From a checkpoint of a small mixture-of-experts model trained on Wikipedia.
Size: 13 layers, vocabulary 2486.
Experts: 96 experts in each of 12 layers, a softmax router.
Training: 367M tokens, 4828 steps.
Below are experts of layer 8 (counted from 0) of a mixture-of-experts language model. Rows are named router (the router's row for the expert), gate (a neuron's input weights, with its number), up (a neuron's input weights, with its number) and show model dimensions 0-223. Each number is 128 + 32 x the weight over its row's rms, rounded and kept within 0 to 255.
After each expert's rows: a language model's description of what the expert responds to. This comes from a sample of Wikipedia text that the model never trained on.

# expert 21
router [103  99 155 115 190  64  85 125 108 160 139  75 168 192 150  96 104  53 130 112 167 181 189 161 143 164  95 112 124 133 150 217 139 148  82 140 145  65 130 141 150 109 103  93 142 156  98 181 118 144 136  91 151 164 139 100 122 141 132 125 136 129  84 143 160 158 130 134 159 159  81 131 129 140 134  87 127 152 110 111 148 143  95 116 131  84 134  89 161 172 147 166 147 131 159 152  54  69 108 118 114 174 147 122 151 134  95 138 139 114 155 191 200 165 138 127  92 191 141 130 132 182  96 167 100 144  87 142 110  86 132  92 128 137 144 157 142 157 144 111 139 143  79 203 104  96 213  95 117 142  84 192 154 106 104 152  79 163 156  81 134 148 107 146 106 160 148 121 191  93 142 111 147 138 127  74 108 101 101 157 159  46  66 115 132  98 162 152 134 159 178 140  88 113  93 117  99  80 161  97 161 101 122 115 122 135 104 116  90 175 110 188 142 149 127 122 130 111 145  74 151 118 127 114]
gate2 [109 155 116 163 167 107  61  69 134 116 152 194 130 116 129 101 128 131 105 149 135  76 120 160 114 138 143 162  53 160  99 122 158 116 140  85 155 137 112 137 105  93  98  99 118 129  98 159 149 135 125 163 130 150 121 132 146 125 121  67 106 189 101 106 154 117  88 111 146 141 159  93 104  93  76  54  83  85 151 139 189  99 133 194 122  64 102 171 102 108 121  95  97  76 101 162 158 193 173 196 159 156 137 131  94  85 165 129 170 101 149  87 138 132 137 101 115 154 177  54 121 131 160  91  93 132 166 163 126 117 110  77 125 157 117 103 159 156 125  98 121  75 168 112 136  90 133 146  81 176 128 163 163 130 130 175 147 142 121 102 167 125  97  92 131 148 143 109 114 141 163 124 115 180  69 118 101  74 146 158 110 155 136 168 104 163 117 151  70 104  61  70 143 154 151 122  63  80 110 122 108 113 136 152 115 121 119 130 177 113 113  61  94 105  49 166 152 132 123  97 125  95 199 127]
up2 [147  93 140  67 125 143 141 147 147 156  87  90 130 139 124 131  39  95 123 128 131 174 159  95 114 103 144 156 197 130  82 100 120 136 183 105 110 150  93 102 104 140 136 119 101 134  92 123 181 177  90 119 133 163 145  83 177 103 134 186 142 125 162 138 112 139 104 117  70  77 126  76  81 113 113 164 196 200  90 156 131 129 134 127 139 111 103 166 113 140 151  93 142 152  85 104  81 101  93 155  71 130 126 170 127 134 117 113 116 136  96 129  97  99 145  94 166 102 124 143 137 180 154 166 233  74 112 136  79 138 130 161 170 151 175 119  97  67 146  66  83 149 139 131  96 186 173 139 115 131 118 135 165 157 154 118 119  95 129 164 197 133 118 129 161 103 211 147  60 127 138 207 106 100 101 131 149 111 138 122 122 116 130 127 108 142 163 106 167 135 121 158 171  87 124 103 181 150 102 104 165 135 109 130 140 153 186 138 100 166 113 103 101 130  98 161  27 136 140  92 104 146 114 118]
Opening parentheses, quotes and dashes mid-sentence, and first letters of names after commas or verbs, plus paragraph-ending line breaks, such as (according, B(anri).

# expert 39
router [ 89 125 113 127  92 102 146 118 165 133 108 129 118 136  91 141 150 197 136 152 126 103 123 109 116 118 168 134 145 145  90  58 121  82 165  94 106 115 110 139 180 117 136 205 121 159 176 109 136  70  89 162  97 156 134 125 111 148 141 156 134 136 146 164 157  63  92 102  95 140 166 126 131 119 162 169 114 198 100 145 154 124 142  71  93 128 168  80 160 123 123  73 111  63 186  81 167 149 152 131  81  89 181  87 167 115 155  74  65 145 177 119 142 164 147 139 146 100 101 114 116 168 125  70 212 158 108  79  80 140 155  92 127 107 123 124 164 114 173 139 120 158 176  51  92  87  91 129 104 132 185  97 141 151 121  85 149 170  83 123 135 106 115 108 145 142 123 142 119 115 170 130 156 110 128 133 160  95 158 144  98 104 136 114  89 141 141 102 168 114  87 107 188  68 132 100 150 109 153 105 176 100  78 136 152  78 190  53 134 106 123 154 126 111 124 135 142 183  52 104 153 108 136 168]
gate0 [108  98  86 127 191 136 184 112 167 112 162 150 134 105 155 120 132 112 159 152  80 102  95 123 107 136 157 175 114 106 179 173 158 166 141 150 131 153 106 171  92 118 131 105 185 205 120 151 133 181 104  79 154 176  99 104 134 167 141 153  58 172 148 133  80 192 125  84 115 165 113  99 121 156 170 138 163  88 221 120  73 151 113 144 120  75 134 110 106 163 152 148  82 161 113 120  90 121 111 155 128 143  63 120 197 116 115  98 135 113  93 135 150 144 116 125 132 166  77 133 127  97 130  93  97 150 166 176 136 136  98  76 168 116 126 135 109  80 143  68  76  90 172 130 117 204 119 122 184 113 129 134 132 165 141 136 164 137 187  89 107 165 131 153 121 150 108  62 128  98 138 119 113 116 132 153  91  86 132 135 107  65 143 110  95 157  98  84 105 177 114 122  95 223 151 134 129  93 122 128 140 142 161  99 166  71 139  86 122 109  88 157  93 176 117 151  80 137 100  78 142 161 123 115]
up0 [146 167 146  99  87  64 113  81 135 201 144 155  66  83  78 117 184 150 110 181  86 173 139 156 122 131  94 152 150 123  95 195 125 114 128  60 142 159 176 130 112 141 208 128 107 116 132 105 160  64  94  70 129 106  86 116 134 140 135  73 107 130 133 167  98 127  67 135 159 109 160  93  70 108 106 133 131 141  98 108 107  49 123  77 136 156 141 124 114 174 159 135 130 100 116 105 122 168 139 127  66 104 143  69 128 150 140  33 178 133 157 118 130 103 129 143 111 120 149  98 129 130 183 117 153 106 154 190 122  88 132 101 124  99 107 105 122 111 128 130 102 150 168 169 167  94 100 165 105  96 104 158 135 100 120 153 154 180 127 127 157 191 155 155 136  76  74  90 164 148 157 101 129 126 163 117 108 136 164 135 108 123 134 109 163 111 179 106 121  94  90 128 151 152 120  79 137 151 166 114 131 141 116 110 124  81  93 117 121 227 122 105 170 114 158 121 170 115  98 116 168  36 122 157]
Middle and final pieces of ordinary words, like -ical, -med-, -able, -ated, -ious, such as ident-ical, im-med-iately, associ-ated.

# expert 4
router [127  70 158 119 124 152  69 114 136 147 130  79  91 165 137 116 106  96 103 138 143 196 158 186 111 145  95 126  87 119 148 195 164 176 113 127  86  95 181 141 135 125 120 162 115 141 107 184 126 111 141 159 176 177 127  94 148 159 181  96 145 102  75 139 133 152 118 155 130  99 131 174 112 156 131 110  93 133 137 131 114 105  88  73 160 152 139 124 107 141 156 171 173 155 121 131  47 102 128 121 116  98 131 135 173 171  85 114  68  97 126 168 228 167  90 129 118 162 141 140 175 120 158 170 117 127  94 130 138 151 182 105 141 106 100 167 185 103 112 164 158 174 132 175  90  80 141 100 126 183 106 162  92  91 121 150 107 139 139 123 113  82 100 102 101 176 125  99 156 118 152  78 127 161 115 106 203 117 151 153 129  80  75 125 139 122 116 130 166 178 178 184 153 134  78 118 189  54 157 145  71 120 141 156 115 185  87  85 152 177 100 157 112 138 159 109 171  99 155 128 160  98 132 123]
gate1 [189 110 104 121 152 170 162 107 140 103 132 133  45 128 112 154 166 102 142 136 151 120 106  98  80 163 196 148 146  85 142 167 131 156 151  94 140  82  89  94  71 161 139 140 125 136  80 154 132 101 146 150 186 102 121 119 182 186 134 140 120  95 184  95 144  87 110 127  71 128 193 151 119 127 146 142 157  86 118 197 186 129  78 151 114 167  97 131 151  85 183 149 126 146 137 131  85 110 161 128  71 167 121 162 177 128 116 177 130 110 145 182 138 134 141 125 104  66 109 143 110 155  99 202 148 125 110 111 133 127 166  67 152 129 168 143 160 181 130 109 148 112 174  80  76 111 178 153 171 189 166  54 123 131  98 146 136 114 117 126 106 133 145  61 157 108 147 123 104  87 146 156 121 166 122 141 107 133 208 144 125 133 112 145 121 135 149 123 108 125 105 158 140 123 145 116 127  78 143 178 110  93 183 121 128 150 120 108 127 107 133 157  69  91  99  25 131 108 139  84 198 140 139 165]
up1 [161 147 132  97  90 139 115 112 145 151 119 134 158 179 136 127 108 147  98 101  95 140 138  66 134 148  93 124 120 133 180 120 124 126 195 116 131 126  69 128 171 128 134 109 173 130 166 102 173 107 126 121 100  92 165 131 139 122 146 173 101  95 130 116 120 195 158 185  89  65 115  93  74 115 133 182 187 167 153  47  98 197 119 136 168  84 165 102 131 125 104  91 106 128 138  75 112 129 147 179 189 168 128 133  90 135 119  95 141 137  92 118  96 109 126 127 127 147  76 123 120 106 104 157 157  86 137  98 112 204 146 134  81 180  56  61  86 137 124  75 139 125  60 142 131 181 156 222 154  98 109  92 108 159 176 119 123 129 140 162 136 163 143 123 160 147 139 187 184 132  74 145  91 107 168 143 134 119 117  94 117 174  76 112 134 167  94  91 127 145 108 131  99 174 120 110 119 114 191 118  83 125  89 100  87 123 147 145 120 171 112 119 128 162 127  82  84  72  66  93 121 148 107 134]
Opening parentheses before dates, names or glosses, and pipe separators ending table cells, e.g. (18, (Japanese:, ;, | in results tables.

# expert 27
router [130 105 125 103 144 114 141 146  67 150  77 119  49 104 134 164 159 134  98 145  92 177 135 146 109 143 121 141  90 172 152  95 155  81 148 117  67 105 111 183 128 136 114 131 144 152 124 106 148 104 143 177 121 156 146 121 154 149  82 136 136  87 126 160  84  99 179 121 140 161 128 167 144 135 135 175 129 160  93 128 190 114 126 126 124 151  69  87 100 104 144  81 201  90 169 175 171  79 116 106 151 135 165  90 122 120 171 110 109 127 122 103  88 139 116 107 131 177  85 135 173 150  88  95 121 133 115 121  50 161 147 154 162 147 115 152 169  73 114  77 134 185 148  93  84  76 123 121 122 136 138 204 174 167 158 108  82 116 105  81  73 169 121 144 126 165 102 119 137 160  92 160 155 119 104 129 140 152  95 112  93 174  89 113  68 139 145 154 173 172 139 160 197 112 149 110 107 127  75  80 111 108 128 210 137 172 127 200 165 179 188 107 157 169 164 160 134 100 128  91 122 104 162 101]
gate1 [154 149 115  90 132 200 175 146 177  81 149 144  64 117 134 138 167 137 164 153 126 143 137 101  74 134 147 140 149  97 122 163 113 153 186  85 143  82 106 103 110 150 112 136 164 149  85 119 171 100 154 138 148 108 147 137 191 177 134 131 119 100 150  85 205  94 103 130  64 111 147 170 120 124 152 164 204 122 120 222 128 146  72 142 107 152 114 122 133 101 158 145 111  92 153 129 113 127 153 149  82 207 122 139 141 121 116 149 138 111 116 149 140 133 140 105  98 106 112 131 141 109  95 219 163 152  83 100 152 135 175  74 149 147 170 149 151 182 156 119 128 114 163 105  89 133 217 101 156 180 194  79 144 108  89 126 168 126 131 121 113 124 193  71 167 116 159 146  78  86 142 151 148 155 109 127 139 145 181 126 158 173 120 156 128 139 199 121  90 112 101 157 101 140 158 120 130  86 150 182 137 119 157 123 108 130  78 111 106 122 121 131  66 112 137  40 133  67 107 122 140 124 100 147]
up1 [128 178 148  75 139 130  89 112 134 149 116 135 144 171 129 110 161 139 105 127 100  97 121  58 154 138 151 111 166 150 162 118 120  84 166 106 107 105  70  67 159 116 126 149 171 131 129 119 174  87 118  72 131  86 182 119 159 102 160 131  93 102 131 116 143 201 160 184 105  67 134  78 127 135 129 174 159 131 203  94 115 168 113 154 105  69 165  78 109 110 152 115  45 137 177  52 119 134 159 149 127 174 133 135 112 139 154 104 106 183 117 145  99 118 121 134 143 136  84 134 101 136 105 157 148  79 157 100 124 202 121 179  76 168  66  55 141 135 120  67 150 111 107 157 115 198 163 195 140  88 114  89 104 155 170 124 173 124 137 144 125 152 161  95 176 141 131 171 138 108  72 107  93 119 154 175 127 129 109 102 166 193  95 101 109 154 130 107 129 144 117 128  88 163 128 105 147 116 173 106  80 145 129  93  89 115 183 132 124 140 128 140 142 170 109  90 102  80  74  84 100 123 140 131]
Verbs and modifiers after is/was/would, like be, been, was, could, only, one, several, such as "would be posted", "considered one of".

# expert 43
router [159 103 187 181 150  97 104 116 108 169 148 110 160 125 175 113 142  58 102 151 134 195 143 128  88 114 118 108  83 177 128 142 121 184  83 168 108  83 122 145 143 131 108 149 128 162 135 153 126 171 115  79 148 181 116  65 182 112 109 150 142 146 109 152 195 185 151 150 117 105  52 117 182 145 164 114 122 116 107 188  71 155 106 133 168 128  76 125 116 136 120 160 120 144 136 152  54 199 138 184 115  92 188 138 151 153 145  99 138  79 156 164 219 153 124 103 159 157 153 180 150 122 148 147  90  95 151 125 152 113 152  99 176 108 119 136 136 160 160 113  95 120 128 146  84 116 134  62 153 184 156 144 177 163 200 120 164 127 133 107 118  98 105 123 159 148 138 128 122  56  89  96 119 120 126 194 107  73 165 143 101  95 124 182 147 132 109 118 143 109 118 158  82 132 136  60 162  94 132 150 134 150 161 101 113 138 144 127  85 163 125 151 125 142 152  80  97 114  93  92 125 142  70 105]
gate1 [171 116 122 128 146 167 174 124 145  82 134 137  78 143 123 136 193 112 159 128 118 120 126 114  86 124 157 119 143  70 125 172 115 151 198  84 175  82 103 131  68 168 139 156 158 178  98  97 130 100 147 177 151 103 154 111 163 161 122 130 101  84 154  91 153  96 100 128  40 114 152 158 105  94 146 111 197  92  97 200 143 140 102 132 179 144 136 156 168  69 135 156 104 121 135 143  93 108 144 174  90 174 109 165 154 131  97 159 141 112 120 184 140 136 148  96  79  69 111 138 138  96  90 215 123 143  62 121 152 110 167  54 146 123 148 141 134 173 136  91 125 100 125  98 103 128 158 146 193 164 168  53 163 141  89 128 115 136 130 106 124 141 161  86 160 125 175 106 125  72 142 130 133 169 113 173  95 127 181 126 155 159 139 121 111 101 141 106 111 140  94 133  95 136 132 102 102  88 171 200 118 116 182 113 125 140 144 113  85 133 129 172  83 100 102  53 108  82 108 113 189 132 111 153]
up1 [145 130 146  81 107 134  96 101 134 188 102 123 127 142 137 108 122 166 117 105 105 121 148  57 140 178 120  94 114 130 170 126 121 104 167 125 143 116  79  77 159 112 125 109 187 133 173 115 146  98 128  60 109  88 200 141 163 120 139 165 117 107 113 121 124 167 173 183 104  56 103  74 102 142 136 200 177 159 181  66 112 191 136 171 140  80 153  71 142 125 119 105 104 152 145  71  81 129 165 149 132 128  84 119  96 133 125 128 140 139  80 152  86  89 132 159 133 149  79 147 122 127 125 150 166 110 180 120  93 190 131 147  96 187  82  43 115 120 111  39 129 124 117 156 127 182 160 220 135 104 121 102  94 165 180 125 136 122 142 153 137 186 142  84 140 108 115 160 146 139  84 143 106  93 178 153 147 104 123 102 115 192  80 151 102 152 129 106 137 123 124 129 129 145 116 110 126 125 165  95  60 132 122 136 114  82 152 121 137 105 133 109 117 149 105  70  69  86  68 109 145 144 151 148]
Pipe separators in tables and succession boxes, especially right after date ranges like "1976 – 9 May 1984 |"; also list numbers 1., 2.